config.toml
n_layer = 18
d_model = 160
n_experts = 64
experts_per_token = 4
d_expert = 48
d_shared_expert = 64
activation = "reglu"
moe_layers = [6, 7, 8, 9, 10, 11, 12, 13, 14, 15, 16, 17]
router_score = "sigmoid"
normalize_top_k = true
routed_scale = 1.0
balance_loss = 0.0115
balance_bias = false
router_noise = 0.1
init_std_router = 0.00832
lr_router = 0.000662
vocab_size = 16384
norm = "rmsnorm"
norm_eps = 1e-06
tie_embeddings = "early"
optimizer = "soap_variant"
lr = 0.00999
batch_tokens = [32768, 65536, 98304]
seq_len = 512
train_tokens = 298500000
steps = 5157
dataset = "wikipedia_en"
Below are experts of layer 14 (counted from 0) of a mixture-of-experts language model. Rows are named router (the router's row for the expert), gate (a neuron's input weights, with its number), up (a neuron's input weights, with its number), down (a neuron's output weights, with its number) and show model dimensions 0-159. Each number is 128 + 32 x the weight over its row's rms, rounded and kept within 0 to 255.
After each expert's rows: "comes after" lists some tokens at least twice as common just before its tokens as in all text. This comes from a sample of Wikipedia text that the model never trained on. Tokens count by the router's weight.

# expert 19
router [174 197  89  67 120 146  82 124  80  99  94 116  92 159  79 135 120 120  68 148 177 140 104  77 105 109  94 136 141  87 134 166 118 128 175 145 212 132 167 154 160 137 142 143  83 136 103 173 116 118 169  65 147 116 114 187  96  84 116 135 120 127  86 179  76 104 101 192 177 179  81 147 170 122 100 143  69 119 130 140 177 148 112 121 185 126 111 122  71 121 112  60 161 109 137 109 117 124 171 103 144 133  98  91 117 155 142 138 123  98  94 106 140 126 164 141  85 114 114 126 143 176 184  71  95 142 127 101  94 109 146  83  89 139 128  97 142  67 126 104 132 118 115 141 143  65 111  92 107 172 120  93 117  99 143 129 141 154 125 186]
gate0 [186 139 123 123 109 146 166 123  80 122  83 198 133 128 104 128 104 136 109 169 120 166 101 172 139 158 143 129 148 130 198 143 139 179 104 113 163  83  66 104 120 136 195 137 151 108 121 150 150  95 162 101 106 137 136 120  77 132 159 145 193 148 103 218 123 149 143  83 102 192 133 186 180 142 156 169  62  95 116 118 124 143 142 140 162 112 136 142 132 192 152 146  81 138  94  89 155  90 103 163 156 175 161 112  54 121 108  78 191  59 190  92 153  98 131 147 140 104  97 132 143 114 140 135 119 107  74 160 124 123 131 165 164 157 124 125 141 139 118  91  95 150 105 130  82 115 163 148  94  99 174  85 129 178 141 148 129 140 114  90]
up0 [101 122 110 157 145  76  97  99 187 149 144  37 144 142 113 134 171 133 179 112 123 100 203  82 151  89 131 140 120 145  36 148  55  69 129 164 116 108 151 125 133 160 125 127 124 149 123 100 111 140  94 158 104  95 159 131 148  86 151 113  75  81 119 111 138 101 102 113 159 109 175 126  81 148 131 140 142 125 128 147 131  85 109 134  76 138 141 126  96 101 105 145 186 121 145 178 168 160  97  96 110  70 127 154 160 121  94 155 107 164 143 201 130 178 160  94  91 191 162 156  90 168  99 131 136 130 139 129 171 148 151  86 122 107 127 118 127 109  81 154 170  83 166 145 101  50 114  85 158 156 106 145 133 116  96  75 115  94 139 186]
down0 [ 52 160 186 132 129 113 118 111 115 134 103 156  88 131 158  92 113 193 130  82 137 131 121 101 139 138 131 148 121 117  34  89 188 160  70 123 126 130 135 111 153 157 206 139 157 139 149 168 159 153 155 155 105 123 139  98 126 104 176  72 141 151  89 148 133 139 119 151 116 132 202 108 167 121 107 135 121 103  83 167 128  77 181 132 138  96 108 116 121 162 130 122  95 140 106 132 100  94 149 168 136 136  78 117  92 170 199 141 174 105 112  47 126 138 150  91 152 129 118 107 193 158 141 123 155 113  76  86 152 180  98  78 207  92 168 142 150 172 137 150 105 105 119 116 138  90 168 112 125 142 114 120 161 102 151 115 126  90  47 103]
comes after: " | ", "–", ".", " |", "1", "2"

# expert 9
router [169 168  63 134 183 149  67  94  68 144 124 141 156 109 123 101 167 137 140 184 128 186  98 128  89 154 118 172 193 138 100 131 121 119 122 123 191 115 137 142 191 129  93 104  88 101 126 173 146 110 119  70  84 131  97 113 108 103 105 112 100 134 125 188  70  92 147 166 168 126 129 151 128 116  92 166 100 108 127  91 122 127 102 129  90 151 104 147  92 137 149 126 185  97 172  89 133 108 149 122  75 120  98  46  91 109 149 116  90 100 136 140 107  97 177 115  89 126 119  98 124 133 177  75 117 125 116 159 119 171 156 106 142 142 150  25 128  52 136 108 145 138 149 156 123 134 152 100  96 191  96 121 143 102 185 187 151 152 128 146]
gate0 [110  94 171 131 143  92 129  92 103  80 154 139  87  83 129 107 134 147 160 164 194 178  39 157  92 157 163 145 159  90  90  99 136 104 194 128 112 114 112 139  76 129 116  91 110 146 138 170 137 143 204  82 181 178 147 105 188 102  66 132  97 171 140 172  81 125 150  73  91 113 126  97 138 148 140 137 145 171 101  98  72 154 103  90 124 107  97 140 147 172 160  80 105 158 155 136 132 134 119 111 135  67 162 148 144 121 116 139 149  95 130 124  63  60 127 133 107 161 115 125 159 133 120 152 108  96 120 159 194 155 180 166 130 147 108 165 156 180 139 150 102 130 104 156 122 144 143 186 135 203 160 121 110 104 168 132 135 160 118 151]
up0 [103 148 149 147 130 161 143  77 120 136 156 150 154 110 184  62  75 184 167 177 147 147  95 196  93 156 109 120 201  78  87  96 120 108 149 150 121 104 164 137 113 107 127 160  89 134 181 162 122 146 159  87 208 110 136  97 130  99 134 113  59 160 124 123 102 127 133  68 136 123 125 108 149 135 153 171 144 130 133 149  94 130  68 119 111 125 122 113 149 180 151 122 149 160 177  94 127 110 107 131  67 102 112  99  82  62 131 163 128 126 120 168  66 102 146 147 104  97 129 152 105 192 103 114  94 116 103 124 183 103 163 136 163  85  95 205 125 159 173 118 153 160 118 155 160 170 130 181 131 159 140 143 184 130 143 164 129  97 106  66]
down0 [140 112 148 170 141 141 101  86 120 105 163 114 130 108  79 119  80 161 153 154 167 134 128 115 167 119  65  70 139 134 134 131 111 136 124 138 112 247 144  65 132 130 200 155 156 119  88  44  77 122 128 148 133 112 117 111 173 171 121 111  83 131 132  80 165 127 115 101 113 142 126 105 158  94  47  93 117 172  99 169 158  82 128 111 147 149 107 154 150 133 109  88 186 166  94 138 161 125 140 196 156 144 152 132 120 178 118 126 111 119  90  88 192 164 167 177 101 162 117 114 137 140  87 180 140 169 165 107 122  98 111  91 126  71 123 128 135 141  61 151 142 110 148 148 103 119  96 134 136 100 142  87  85  98 180 172 139 146  98 160]
comes after: " | ", "| ", ".", ") | ", "\n", "2"

# expert 29
router [135 155 156 102 116 104  70  76  50 150  85 154 157 144 104 111  93  72 121 109 157 221 117 117 112 129  58 159 165 108  88 136 137 113 126 105 169 141 165 124  98 134 125 112 123 141  81 125 151 131 155 100 127 121 111 150 122 110  68 120  66 125 115 180 103 115 142 162 136 166 138 138 134 114  81 143 106 143 202 110 143 139 129 126 130 143 147 157  93 131 132  56 139  82 186 131 154  80 135 134 151  84  67  99 140 118 148 147 102 110 142 127 169  65 119 179  95 101 150  95 174 150 145  97 132 153  92 139 175 127 145  64  99 119 177  75 107 101 163  72 203 115 143  82 133 109 159  91 124 169 135 147 157 129 190 156 174 105 177 140]
gate0 [118 138 196 151 117 134  86 178 113 144 107 109 102 191 106 144  50  99 122 118 128  82  68 109  88 133 113 148 115 178 166 158 108  95 145 151 130 113 105  91  12 193 119 100 147 136 119  86 125 162 105  99 114 117  95 151 115  88 127 159  49 139 119 142 117 116 116 134 111 177 114 119 144 101 125 144 109 111 193 100 133 117 201 122 123 131 166 190 134 118 138 156 148 126 101 104 196  73 103 145 168 105 123 131  96 158 123 127 121 121 192  93 111 114 128 113 103 122 122 139 155 112  94 163  81 149 123 164 107 160 140 142 105 144 180 101 143  75 123 132  82 117 105  95 201 111 175 127  51 190 144 175 126 122  88 163 108 132 129 155]
up0 [196 146 184 164 144 141  42 160 118 116 121 113 166 194 117 169 145  94  92 180 163 171 148 105 163 160 156 133 101  87 159 125 102  74 158 145 155 156  92  68 110 162 120 103 152 137 135 124 108 131  60 171 128 126 122 125 135 124  92 192 110 171  92 130 174 177  99 104 134 155  96 115 143 113 119 127  80 133 173 139 126 139 157 115 150 144 196 170 115 109 135 110 112 102 108 152 142  73 165 157  97 144  78 149 137 159 125 151  73 127 168 116 103 131 125 143 173  98 175  82 162 134 112 157 121 171 137 165 156 186 183  79 158 111 149 117 148 131 173  93 107  94 100 116 141 127 122 170 127 138 145 180 131 122 131 180  39 119 190 102]
down0 [143  99 191 150 142 128  64  73 129 112 113 135 123 133 128 132  78 111 147 144 134 130 184 121  76 172 116 117 116 115 117  97  59 150 131 136 107 185 156  90 205 193 157 149 102 104 113 177 207 105  80 131 167  89 163 105 111 144 120 179 113  75 152 102 119 117  81 166  75 170 107 143  87  80 117 153 121 144 113 129 132 125 160 111  76 179 169 112  55 153 126 116 178 138 122 130 117  94 153 171 140 151  30 122 126 105 162 148 101 117 149 181 142  62 180 147 126 152 129 158 179 110 171  88 139 104 125 162 185 108 139 118 124 157 128 118 164 155 107 166  96  88  96 156 108  99 114 126 137 109 115 142 150 132 104 123 152 173 152 150]
comes after: "1", "2", " in", " In", " March ", " University of"

# expert 18
router [165 113 120  78 119 180  97 114  71  92  68 120 124 184 128 131 151 157 134 163 154 137  98 143 105 138  93 134 129 110 109 147 150  90 140 123 153 112 158  63  95 143 131 150 126  96  60 100 143 141 127 149 146 134 147 171  75 132 138 105  56 100 112 105 120 108 129 168 158 145 138 177  94 136 122 163 112 147 117 133 169  80 107 133 198 181  83 156  93 129 115  18 141 118 116  87 137 135 108 104 169  58 116 118 105 150 127 125 113 167  97 121  90 114 133 148 118  94 151  87 136 167 186  42  97 138 125  72 122 115 132 113 120 127 205  71 104 101 168 107 156 172 136 134 139 149 137  94 151 140 148  60 145  79 180  88 170 156 119 116]
gate0 [135 136 140 126 156 149 101 138  77 138 135  85  81 119 170 100 131 125  84 142 155 122 139 142  91 106  43 179 115 157 155 141 156 111 178  97 121 174 149 112 134  68 165 139 160  65 173 114  79 142  94 104 157 157  55 161  83 119 107  66 112 116 138 164 107  97 145 134 177 157 129 148 103  98 143 109  95 144 113 112 128 126 137  99 200  90  93 166 153  96  91 103 111 152 115 103 166  87  99  92 150 132  72 130 147 132 125 126 111 220 125 152 148 116 156 173  74 163 115 162  85 116 113  77 169 117 120 127 181  91 147  90 122  97  96 129 175 148 125  98  75 161 184 159 166 182 157 111 123 142 153 144 159 111 152  85 188 141  82 115]
up0 [ 86 204  80 132  75 143 135 127 149 134  91 120 164 139 105  61 170  84 120 175 121 140 184 146 181 156 159  57 153  83 169 128 152 117 111 174 146  55  69  96  88 103 139 149  93 182 142 146 124 134 116 125 168 106  74 127 171  92 149 170  88  95  93 102 133 133  96 126  74 119  96  62 122 172 129 104  93 180 106  97 126 168 179 124 150 137  91 162 135 152 123 203 133 155 107 110 107 155 169 151 110 123 150 174 103 114 129 142 106 117 165 147 143  92 113 129 115 174 101 120 117 119 108 120  66 131 185  25 120 142 121 149  86 123  78 113  95 161 146 127 121 134 177 115 165 106 118 115 117  82 137 152 110 146 112 148 117 150 119 128]
down0 [ 71  69  68 134 121 145 140 115 134 147 150 131 115 134 107 148 126 132 160 111  88 150  74  65 142 181 163 123 123 142 124 103 162 102 162 136 138 130 112 200 180 136  82  54  71 119  51 154 134 167 124 132 113  89 164 100 149 109 111 132  78 134  98 153 106 105  87 196  91 102  75  83 101  93 153 166  92  79  84 140 144 125 152 154  87 127 170 116  96  92 132 115 101  42 135  69 141 141 168 115 139 158 127 180  93 153 122 136 126  68 125 124 148  95 110 136 160 102 147  71 141 127 152  95 128 105  76 156 130 161 197 133 133 160 172 170 140  91 168 155 150 103 127 134 125 123 123 128 126 160 145 124 118 168 157  84  95 148 192 167]
comes after: ".", "\n\n", "==", "===", " =", " =="

# expert 35
router [174 165  71 148 203 100  77 161  89 127 116 138 174 187 106  89 124  74  99 150 108 160  98 148  40 153  71 166 151 131 103  91 119 107 103  85 146 122 141 165 126 126 120 100 158 121  66 132 116  51 177 157 138 109 120 131 142 108 209 141 114 121 124 144 125 144 134 174 157 147 159 120 145 117 119 120 145 124 102 120 148 140  73 179 107 125  66 150 177 163  88 141 205 131 139 108 105  35 150  77 142 107 129 136 140 144 127 162 150 156 139 120 119 102 141 140  79 122 165 129 122 151 146  90 114 160 144 120 153 163 161 139  97 139 194  62 133  87 136  89  72 129 111 175 118 169 186 131 145 138 140 126 119  86 170 106 139 140 112 101]
gate0 [147 154  93 186 124 101 175 105  88 126  96 129 109 112 105 104 146  89 190 109 155 135 125 124 113 136 154 155 147 102 163 150 121 150 143  97 161 187 172 179 138 167 108 104 169 101 127 142 159  97 176  56 157  85 135 104 108 175 188  66 133 104 155 139 158 116 163 166  94  76 102 180 119 150 111  83 117 172 124  49 136 150 105 189 112 110 108 154 154 138 163 113 148 157  93  99 122 104 157  62 158 136 127 149 164 134 142 159 150  47 131 121 125  96 123 123 117  51 108  67  84 112  96 152 120 192 159 175  68 136 144 131 102 110 167 113 137 144 127 127  97  84 156 120 123 149  88 142 102 153 135 116 162 166 120  91  79 146 171 176]
up0 [151 150 128 133 100 189  94  90  94 142 124 106 147 121 143 117 128 134 163 160 129 112 121 124 124 115 121 156 135 184  88 173 159 129 156 118 127 171 150 163 112 137 162 126 175 150 146 142 108 168 185 106 125  50 149  90 142 239 172 153  86 124 126 130 172 100 138 140 137  54  78 147 105 139 131 118  88 133 116  90 140 110 120 107 150 114 109 141 105 174 112 129 144 197 110 114 124 162 160  43 164 132 127 157 177 104 183 146 204 109 184 127 166  85 125 129 119  93  86  53 115 138 155 125 158 168 107 143 110 166 153 121  49 137 141 144 117  67 182  87 139 166 156 157 102 117  95 190  81 135 110 132 120 150 102 144 135 107 151 154]
down0 [135 165 131 216 155 114 147 138 129  75  89 144 134 113 158 108 132 117 171 119  92 165 125 126 126 122 159 117  80 133 165  95  96 138 162 143 127 109 116 159 166 141 106  70 203 154 172  98 143 133 160  71 146  76 100 107  46 124 125 118 143 100 119 169 124 180 149 185 121  53 105 131 104  96 149  71 145 122 151 147  77 175 122 120 105 136  97 172 110 146 118 163 143 119  48 103  91 119 159 139 156 135 134 157 132 148  74 118 122 138 115 184 158 131 112 113 171 108 119 131 148 172 187 109 110 107 108 186 122 134 151 176 156 111 135 109 149 184  78 174  97  98 108 123 135 178  94 113 195 156 191 130 141 106  78  78  94 135 135 175]
comes after: "\n", "-", "\n\n", "2", "- M", "- F"

# expert 42
router [158 135 111 125 164 190  47 123  93 111  93 115 139 138 101 114  91 153 138 150 158 168 116 125  60 161 111 163 194 137 131 175 130 128 105 128 196 136 120 164 127 121  96  97  95 110 120 200 127 130  97  46 107 120  87 114 122 102 133  71 132 153  99 176  96  70 134 143 118 125  82 124 168 115  78 183  74 127 192 115 176 130 147 175 172 130  85 156 130 114 164  96 133 117 106  84 131 126 130 116 134 108 136 102 107 181 218 160 136 137 144 107 135 130 125 125 142 108 138 114 164 157 161 128 129 130 120  84 185 121 158 114 134 125 147 138  63 131 168  75 167 115 150  98 152 157 125 101 134 132 182  98 128 100 231 118 143  81 160 137]
gate0 [132 111 108 109  96 144  92 147 126 150 122 108 106  50 180 116  92 155 177 115 184 152 119 133 117 143  84 186 135  95 110  69 116 144 200 106 140  78 150 157  87 128 134 134 165  92 142 124 152 148 113 114  70 125 171  67 126 142 104 135 114 135  84  59 137  79 170 123 108 137 137 151 118 159 131 152 160 161 118 104 162 154 190  90  95  86 137  94  70  77 123 120 103  87 160 146  83 106 107 115  91 158 111 177 117  66 134 100  77 201  88 129 116  61 182 173 143 143 138 119  72 122 167 171  84 121  94 138 121 138 158 130 130 164 129 123  89 117 148 105 119 102 131 167 133 100 103 110  93 142 169  94  60 173 184 109 154 139 130 120]
up0 [101 113 144 149  67 115 156 109  99 208 112 124 157  51 160 111 103 107 113  94 163 179 170 103 135 141  80 147 107 128 159  73 142 161 158 134 119 115 155 142 144 113 134 104 198 105  59 185 121 120 166 106 101 113 168 143 110 174 131 109 113 144  95 129 149  77 174 133 101 155 124 109  90 148 155 118  75 144 142  81 145 154 193 172 193 137 128 163  86 108 114 139  84 123  97 108 148 116  84 101 125 138  83 164 152  70 109 120  92 125  97  88  87 108 211 151 138  58 102 152 111 135 165 117 135 109  85 144 152 127 164 120 166 144 136 119  99 133 187 140 180 120 174 175  78 123 115 126 141 165  93  94  82 161 143  98 145  95 164 153]
down0 [182 118 141 143 132 115 135 147 122 144 131 160 106 110 148 117 152 143 113  64 127 160 184 128 160 150 129  87 124 114 136 104 162 153  89 103 185 139 170  96 110 103 114 168 171  84 126  51 142  71 111  87 149  89 147 113 123 161 133 118 112 119 140 142 158 157 106 102 146 113 142 132  71 126 130 185 128 167  87 135  52 179 146  96  98 107 165 161 134 139 121 126 118 105 161 155 128  90 104 206 115 185 136 136 117 138 176 136 139 105  84  92 143 183  73 126 151 153  81 154  93 203 148  85 170 136 154 182  37 166  87  87 112 157 154  97 148  60 126 139 133 172  92 100  84 146 134 111 112 101 121 121 104 184 150  92 128 136 174  80]
comes after: " | ", " ", ", ", "; ", "| ", ": "

# expert 4
router [126 117  88 130 122 214 143  97  88 108  76 161 137 154  92 114  96 126 157 145 150 127  89 115  74 134  76 150 126  94 149 171 145 144 138 157 204 146 126 160 181 101 110 158  89 144 142 171  90 127 164 162 154 158  76 114  57 140 128 131 138 118  83 155 109 113 114 128 146 188  70 171 118 137 123 113  96  98 127 114 205 133 121 134 179 133  81 150  86  99 118  42 194  99 142 109 119 101 117  74 136 131  97 111 108 115 133 158 141 132  93 117 120  66 131 173  93  94 120 132 141 126 165  90  80 133 145 142  96 175 205 119  87 116 166  75 125  79 144 114 148 148 111 167 142  83 102 106  71 178 140 158 125 107 138  87 167 132 156 130]
gate0 [145 126 119 127 126 103  97 157 115 137 170 113 141 136  84 148 129 146 158 156 126  99 114 100 177 125 148 194 174  91 155 157  35 101 107 111 158 105 135 134 134 147  98 108 154 176 184 147 119 145 148 105  92 225 117 108 141 125 136 127 152 160  83 129 151 136 112  72 155 143 116 145 224 136 137 105 137 134  99  72 135 131 111 154 172 128  77 107 129 142 134  54 134 134  85 138 133 112  75 123  97 132 142  78 135 108 113 182 110 104 134 159 169 127 107 138  58 155 153 130 128 147  16 113 114 118 132 151 132 116  72 112 113 152 102 118 190 108 147 169  57 143 131 149  52 147 130 144  75 122 190 116  85 126 158  97 104 113 166 132]
up0 [111 129 182 135  83 198 101 105 139  58 144  56 143 161 169 100  97  83 121 143  74 102 124 113 164 156 148 103 129 120 108 151 133 147  61  94 162 123 150  93 153 181 165 105 127 138 115 185  96 166  98 100 111 211 132  96 106  98 125  70 110 137 149 106 107 139  92 132  66 149 131  83 118 113 112 105 119 103 115  99 112 110 107 152 131 176 127 105 160 168  94 142 142 191 136 106 141  67 145 113 129  97 121 162 145 128 204 167 194 109 127 154 149 136  58 155 149 130 183 181 135 149 124  68 117 103 136 116 108 126 128 168  95  86 169 153 152 125 113 139 144 169 114 147 109 135 127 118 191 110  87 163 130 204 141 111 114  73 167 151]
down0 [137 120 149 180 115 126 117 181 124 113 117 145 117 130 100 153 177 163 171 150 102 155  94  88  83 153 123 132 161  77  75 130 129 126 159 128 115 133 144  46 102 144  90 124 160 122 202 107  98 167 105 103  90 114 177 123 131  81 172 130 109 177 160 215  95 136 148 111 144 132 183 152 113 149  85  85 138 151 173 123  83  65 159 176 132 126 155 128 130  98 173 126  76  63 119 151  77 127  91 157 128 103 125 135 134  80 119 177 113 162 120 110  92 185  95 146 191 138  96 188 120 135 156 119 139 166 126 145 160 128 133 160 117 122 134 224 152 129 135 157  75 121 140  88  89 118 180 154 114 142 115 131 134  92 184 138  82  70 113 136]
comes after: "\n\n", "==", "===", " |", "==S", " MP"

# expert 46
router [ 95 159  63 119 121 160 109 163 100 135 136 153 150 163 111 104 139 118 132 167 170 168 121  89 133 137 113 125 159  74 116 135 133 133 141 120 142 121 157 124 116  91 156 117 104 102 149 132 133 125 145 159  82 128 107 107 148  66 136 116 137 132  76 188 108 119 135 176 133 145 168 154 121 109 114 148 106 102 228 112 179 170  60 141 180 167 113 167 136  69 127  75 175  86  87  88 114  99 134  74 103 117 101 113 152 141 135 158 139 144 158 117 158 103 142 120  64  71 154 103 170 204 139 102  54 168  87 100 165 165 160  90 131  82 138  90 101  46 112 138 119 145 107 142 132 158 176  90 132 158 176 114 114  86 195 179 134 138 117 126]
gate0 [118 168  90 106 160 147  76 112 103 125 123 133  99 141 105  92 110 124 100 138 185 171  91 110 110 131  94 106 143  96 119 142  88 135 111 136 199 121 168 128 113 150 152  92 110  95  75 164 151  63 168  95 149 154 146 150 141 109  96 143  80 135 127 168 144 122 122 194  99 164 141 154 169 120 121 148  82 120 149 167 147 144  79 211 179 121 143 146 127 111 168  85 157 134 127  71 101 142  96 104 142  73 182 108 144 158 171 125 170 112 138 137  86  17 145 143  65 119 176 139 170 147 145 103 140  86 105 105 189 182 189 127 143 102 144  67 149 125 126  90 132 133 171 124 167 122 162 127  91 179 104 101 145 107 155 142 169 134 166 158]
up0 [147 149 154 137 173 160 119 149 128 120 107 126 117 169 132 118 105  94 154 110 126 150 162  75  88  78 124 120 139 109  59 129 128 136 149  84 145 121 155 120 156 149 172 126 180 174 105 129  91  50 151 147 153 152 140 158 131  78 133 152 115 119 168 158 137 186 126 209 127 175 151 121  71  59 152 150 190 166  79 170 159 126 131 126 156 116 134 108 110 108 148 109 176 159 107  88  88 132 148 120 160  94 163 139 161  87 137 132 196 136 150 150  90  83 105 143 112 135 140 223  89 138 157 100 175 101 152 127 122 166  57 126 143 107 190  27 132 114 145 124 200 109 143 105 172 100 114 150 110 119  90 157 141 139 150 137 158 122 121 134]
down0 [105 175  71 187 127 139 120 114 144 147 110  74 143 149 145 116 137 176 140 157 101 162 125 148 148 124  80 122 127  60 154 134 104 124 113  81  61 136 138 111 116 140  96  89 141 120  86 154 153 117 131 112 196  94 113 143 149 155 136 134  83 101 149 173  86 152 174 102 169 158 136 139 115 192  99 186 120 117 157 113 100 116  64 178 140 182  88 105 122 135  96  82 180 172 152  98 137  92 144 128  93 143  81 132 154 137 113  96 122 115 146 114  97 138 151 187 202 106 147 115 164 126 150 128 122 108 177  63 157 148 155 140 101 107  54 171  79  98  54  69 133 158 110 148 142 112 143 184 126 117 166 149  93 138 114 184 103 158 177  91]
comes after: "0", "1", "3", "2", "4", "6"

# expert 28
router [139  93 111  92 132 150 101 152 119  89 113 155 139 127 168  69 180  78 153 163 198 122  98  80  75 145 129  89 128  97 157 149 118  66  83 145 114 105 163 125  84 135 130 151  84 113 108 132 134  92 126 121 128 151 143 140 115 153 158 135  96 149 114 198 106 103 101 128 153 131 148 157 128 103  92 139 108 149 143 112 153 129  80 131 176 171 103 129 118 130 164 163  81 125 149 135 145 124 117 170 101 123 119 133 113 163 162 192 144 106 151 143 114  69 152 126  91  78 107 122 135 143 158  41 127 199  69 145 145 140 230  62 100 141 178  53 114 114 113  79 168 134 112 123 122 159 155 117  89 101 124  74 160  73 194 106 121 109 177 119]
gate0 [157 106 167 192 157  47 154 153 135 142  96 155  93 153  89 113 111 154  86  82 114 116  78 162 106 172 110 211  64 119 124 145 133  84 159 107 128 115 139  95 148 151 199 115 104 112 111  70 135 144  88 141 122 188 194 124 169 173  97  95 157 146  92 119 109 194 213 141 113 103 156 135 118 107 146 143 193 107 148 132 149 112 134 126 129 155 150 160 107 135 208 130 125 113 132 139 161 141 146 167 149 142 106 150 207 118 177 112 140 100 115 135 124 132 116 137 161 109 137  79 104 145 182 110 106 107 131 147 124 168  99 116 160 166 112 175 145 112  95 145 166 108 149 108 148 147 143  77 159 122 131 179  65 135 145 146 188 118 185 152]
up0 [ 69 169 157 113 140  78 151 134 168 142 137 122 158 142 134 143 136 131 193 113 137 131 187 147 187 142 122 107 131 187  77 156 179 122 134  82  84  86 132 170  92 125  76 157 132 146  66 119 136  98 126 108 112  45 156 100 127 175 138  79 108 116 176 131 168 138 124 135 157 149 122 150 114 127 116 144  87 151 151 145  77 110 140 125  65 139 119 113 119 120  72 104 109 131 182 111 110 139  46  69 163 143 110 114  84 133  96 151 162 103 100 127  92 111 137  86 101  89 169 167 117 173 110 125 161 104  99  96 110 112  98 118 143 118 181  45 116 158 177 159 149 116 139 134  98 124 106 148  96 168 139 200 211 174 176 117 115 136 153 112]
down0 [138 172 103 101 138  69  98 176 156 122 103 169  83 122 147 103 181 158  68 184 155 131 163 170 177 145 147 123  92 126 132 144 102 145 150 131 144 149 111 112 116  71  83 103 131  86 127  90 132 121 117 143 162 102 120 142 181 144 111 126 100  88 142  63 139  96 118 139 107 126 163 127  29  48 135 131  96 140 155  98 149 125 167 107 122 121  92 166  80 136 129  95 160 124 118  70 155  98  81  97 160 116 105 103 152 181 165 168  95  97  97 157 112 131  67 161 143 151 125 137 110 148 101 122  82 151 125 145  82  68  94 133 164 146 134 133  54 136  83 164 172 115  96 139 159 124 138 152 123 125 104 176 166  94 169 119 232 130 151 145]
comes after: " |", ")", "\n", " |  |", ".", "==="

# expert 1
router [ 92 175  74  87 133 140 131 179  83 153 105 157 190 145 129 158 108 137 114 160 146 131  75  57 135  82  83 130 143 135  76 180  98 111  98 144 162 121 140  95 123 163 117 146 176 142 106 128 133  97 161 143 149  96 138 152  84 105 124 138 104  97  87 161 166  92 120 118 166 121 133 128 127 142  78 157 113  88 162  84 157 138 142 135 136 156 102 139  89 100 170 116 147 135 123 124  66 136 144 122  90  96  79 124 118 125 145 162 135  83 137 116 213 113 155 117 120  81 215  90 188 144 166  56 127 156 100 116  79 124 175 151 134 113 151 112  78  70 172  79 114 183 131 157 108 131 116  56  81 131 134 110 176 115 148 145 193  95 157 124]
gate0 [129 103  66 161 130 121 100  53 201  72  90 111 101 157 172 173 116 127 129 172 131  97 116 113 132 118 162  99 157 162 109 182 101 153 139 148 144 150 139 101 138 116 107  96 189 134 140  97 191 140 107 134 144 167 109 113  73  51 112 128  82  78 155 113 116 158 159 121 107 152 149 147 107 139  63 144 120 122 176  88 187 108 154  98 170 121  92 126 169 178  83 175 152 137  95 120  93  98 187 154 103 145 110 140 173 109 147 136 107  62 151 150 166 153 150 106 104  95 131 138 184 132 135 163 172  70 127 101 147 142 160 143 138 110 147 127  70  94 141 132 107 101 126 115 141 191 120 140 128 141  68  51 124 131  95 118 103 168 184 161]
up0 [ 91 108 115 120 135 151 146 109 111 154 150 107 107 115  93 142  83 144  90 149 185 104 117 160 140  93 124 117 134 155  85 126 135 141  97 101 131 133 202 118  85 146  83 116 181 106 116  98 160 129 120 102 185 142  87 139  57 146 143 110 117 106 159 109 108 118 151  82 118  85  96 203 111 175  92 107 121 119 113  47 130 123 162  84 124 125 137 173 185  95 186 157 106 126 186  39 107  83 180 120 147  96 111 144 174 172 154  75 151  98 170 168 170  99 177 137  49 107 152 124 154  94 167 189 132 132 116 180 120  82 108 147 158 104 167  93  94 139 156 167 166 122 140 123  95 126 135  96 113 142 144  94 120 150 150 113 123  94 159  79]
down0 [102  95 137 152 121  95  98 123 111 155  74 146 128 159 127 151 182  93 154 142 152  66 178  95 149 142 131  82 125 154 155 177 151  92 146 131 101 130 117 192 177 150 127 168 108 131 119 187 146 187 142 151  99  98 183 130  84 112 156 117 107 218  82 136 184 116 121 101  84 101 123  76 105  81 165 109 139 137 104 135 110 129 109 197 150  98  83 110 130 132 148 153 149 156  58 101  83 206 151 188 102 103 111 152  41 103 157 147 125  83 146  94 149 165 105 141 182 124 123 128 126 176  81  95 105 126 137 124 134 157 105 130 115 125  99  95 136 117 138 105 105 159 132 125 125 134 134 127  79 112 135 189 128 176  63  99 111 158 163  81]
comes after: ", ", " in ", " (", "–", " In ", "In "